config.toml
moe_layers = [4, 5, 6, 7, 8, 9, 10]
balance_loss = 0.000713
vocab_size = 16384
norm = "rmsnorm"
optimizer = "muon_variant"
lr = 0.00892
grad_clip = 0.5
Below are experts of layer 6 (counted from 0) of a mixture-of-experts language model. Rows are named gate (a neuron's input weights, with its number), up (a neuron's input weights, with its number), down (a neuron's output weights, with its number) and show model dimensions 0-159. Each number is 128 + 24 x the weight over its row's rms, rounded and kept within 0 to 255.
Before each expert's rows: a language model's description of what the expert responds to; "comes after" lists some tokens at least twice as common just before its tokens as in all text. This comes from a sample of Wikipedia text that the model never trained on. Tokens count by the router's weight.

# expert 4
It responds to: Word-initial prefixes
comes after: "-", " the", " \"", " non", " a", " re"
gate0 [124  98 137 129 102 107 131 152 116 106 175 154 125 164 137 136 161 143 144 111 150 132 110  96 137 127 155 147 110 110 122  93 121 142 118 139 129 164  86 128 169  90 158 162 124  72 169 163  83 106 144 111 116 184 133 117 111 136 112 154 136 137 151 144  70 120 145 141 129 126 120 116 109 150 137 149 141 131 123 124  91 133 122 129 109  79 109 128 173 148 149 108 105 136 124 129 125 112 108  81  97 118 161 183 144 146 110 151 174 148 111 142  97 150 144 113 144 126 126 157  92 122 115 143 143 137  79 162 152 114 166  94 117 111 124 166  88 127 133 110 106 124 159 171  97 138 103  99 111 101 132 134 127 129 145 159  93 101 115 166]
up0 [108 147  75 148 132 134  93 133 157 145 120 129 160 114 155 165  96 108 136 122 107 139 114  86 129 141 131 133 130 151 117 120 148  85 139 153 111 117 183  93 105 144 131 129 138 174  92 110 182 101  97 107 137 140 117 135 136  94 138 163 115 138 141 116 137  96 125 121 120 146 161 132 144 159 153 136 121 149 142 145 126 136 136 138  98 137 149 170 111 159 167 164 139 123 141  92 127 156 132 141 165 106  89  81 120 115  88 114 161 141 140 110 139 135 123 110 155 105 110 174 125 111 107  76 101 103 135 131 113  75 148 161  87 133 170 119 142 116 126 116 157 116  93 140 110 111 138 115 160 176  96 111 130 111 124  98 194 149 136 147]
down0 [167 150 105 109 135 160  74  74  94 195 149 143 160 101 110 129 114 146 112 132 116 126 118 104 145 146 144 111  89 102  90 142 114 124 127 110 109 159  98 109 146 134 134 114 114 142 151 102 128 171 118 130 147 124 115 120 159 138 110 124 110 127 140 111 143  99 101 151 150 118 137 109  98 129 137 104 134 166 117 149 141 114 121 106 101 111 128 134 109 185 103 155 137  80  89 114 108 154 126  68 130  84 117 149 181 176 125 141 135 150 130 148 139 139 132 122 149  44 135 136 125 137 143 150 134 150  87 140  87 156 160 132 136  97 110 154 120  98 136 119 124 117 151 117 101 129 134 110 152 110 143 155  88  87 107 127 121 121 142 145]
gate1 [118 139 130 114 159 160 131 126 160 124 148 160 148 130 151 145 140  97 121 125 126 123 127 128 123 107 117 120 158  78 132 103 145 140 147 147  80 124 121 111  99 152 135 146 121 116  78 122 126 130 126 152 147 138 110 111  99 140 143 119 168  90 135 173 101  86 175 101 104 116 118 137 128 104 106 134 121 114 136 200 115 116 134 143 101 137 119 158 123 148 165 119 120 121 130 129 146 158 172 121 142 119 107 162 128 145 136 129 129 167 127 122 151  99 124 114 178 118  99 138 144  99  90 145 127  69 111 131 114 117 121 141 113 161 175 129  99 131 130 111 129  89 101 170 136 120  87 103 182 154 168 105 161  66 160 130  97  75 114 157]
up1 [106 108 130 162 118 105 116 153 145 132 134  83 105 132 164 143 115 106 126 112  88 101 116 130 141 136 106 181 128 138 139 123 148 114 130 118 119 112 115 160 136 139 124 148 129 100  75  89 102 138  92 167 146 112 104 110 108 122  84 158  99 140  97 108 102 118 138 121 155 135 129  96 124 150  81 116 148 140 129 186 135 153 102 161 143 150 118 134 138 116  89 172 117 123 110 102 109 118 102 156 162 130 108 147 125 123 135 142 108 122  91 123 138 152  98 173 126 113  76 157 137 130 114  97  76 114 117 117 177  88 162  98 124 146 135 117 114  76 107 150 149 157 121 126 116  62 120 124 161 115 146  91 105 166 126 143  95 124 135 113]
down1 [130 162 139 166 106 134 151 103 137 116 164 107 157 134 143 123 101 104  86 132  95 148  93 134 166  73  89 129  57 130 111 157 141 107 159 116 154 117 132 158 136 142 119 109 138 132 102 114 137 114 170 153 151 130 131 119 130 134 157 159 148 124 115 147 100 126 112 121 145 159 147  93 106 125  86 164 181 179 152 167 100 169 112 151 158 118  90 121 170 170 131 175 140 149 135 143 134 154 149 156 162 135 150 152 136 156 100 124 113 144 122 158  95 151 132 154 138 136 132 120 138 121 113 116 121 114 147 135  99 109 175 107  99 156 134 131 145 129 151 156 132 145 170 115 114 120 106 103 140  97 152 133 125 160 136 173 131 146 159 135]
gate2 [169 110 128 149 108 116 129 165 143 107 128 107  76 152 132 106 139 124 137 123 173 157 119 172 133 116 185 169 140 134 147 142 156  93 120 127  99 133 108 119 137 132 158 135 140 151  90 135  97 150 104 133 125 130 140  72 130 132 106 132 148 137 141 109 108 127  87 117 151 114 127  94 122 111 105  79 134  87 128  74 132 154 176 171 105 167 143 113  93 136 152  94 131 112 131 100 125 117 131 175 155  89 127 159 145 119 129 153 135 178  87 146 142 133 129 141 106 155 136 142 128 175 147 153 139 132 107 140 134 166 135 114 105 106  92 132 101  84  94 114 121 118 169 113  95 102 141 147 139  90 128  89 100 129 107 116 128 156 109 113]
up2 [152 147 164 153 110 119  82 171 144 147 166 109 107 117 148 141  84 133 127 109 191 118 140 141 143 125 141 137 137 148 152 120  99 142 144 133 121 113 121  65 119  93 123 167 144 147 110 150 151 167 127 142 114 120  88  71 134 103  83 106 130 119 159 129 131  74  88 120 143 143 140 136 153 103 119 140 164 122 133 138  83 151 138 120 166 132 142 164 116 144  83 174 132 120  83 114 173  82 123 156 156 133 160 117 102 131 182 128 130 156 112 157 143  90 141 159 113 119 119 107 135 160 145 149 153 145 112 142 126 148 142 120 142 144 126 126 154  88 126 133 120 101  99 118 121 148 127 148 151 123  95 140 139 117 107 125 119 132 168  88]
down2 [ 99 141 116 150 117 108  84 128 189 138  81 145 103  74 132 139 112 116 141 111 102 131  90 139 124 122 164 138 124 142 138 161 139 100 156 169 126  80 174 117 122 115 143 106 108 123 120 145 130 148 113 128 173 153 123 132 192  78 111 109 141 105 133 122 118 148  92 139 178  90 128 114 111 139 124  79 132 140 125 139  97 137 133 183 159 129 167 125 101 173 128 132 145 138 117 171 113 109 104 164 132 147 122  87 118 139 126 146 143 132 144 169 148 111 127 141 122 148 126 132 195 123 113  82 134 131 119 138 138 149 121 113 141 138 155  92 107 130 145 125 135  98 120 119 131 102  99 117 143 116 144  98 131  99  59 112 108 119 113 133]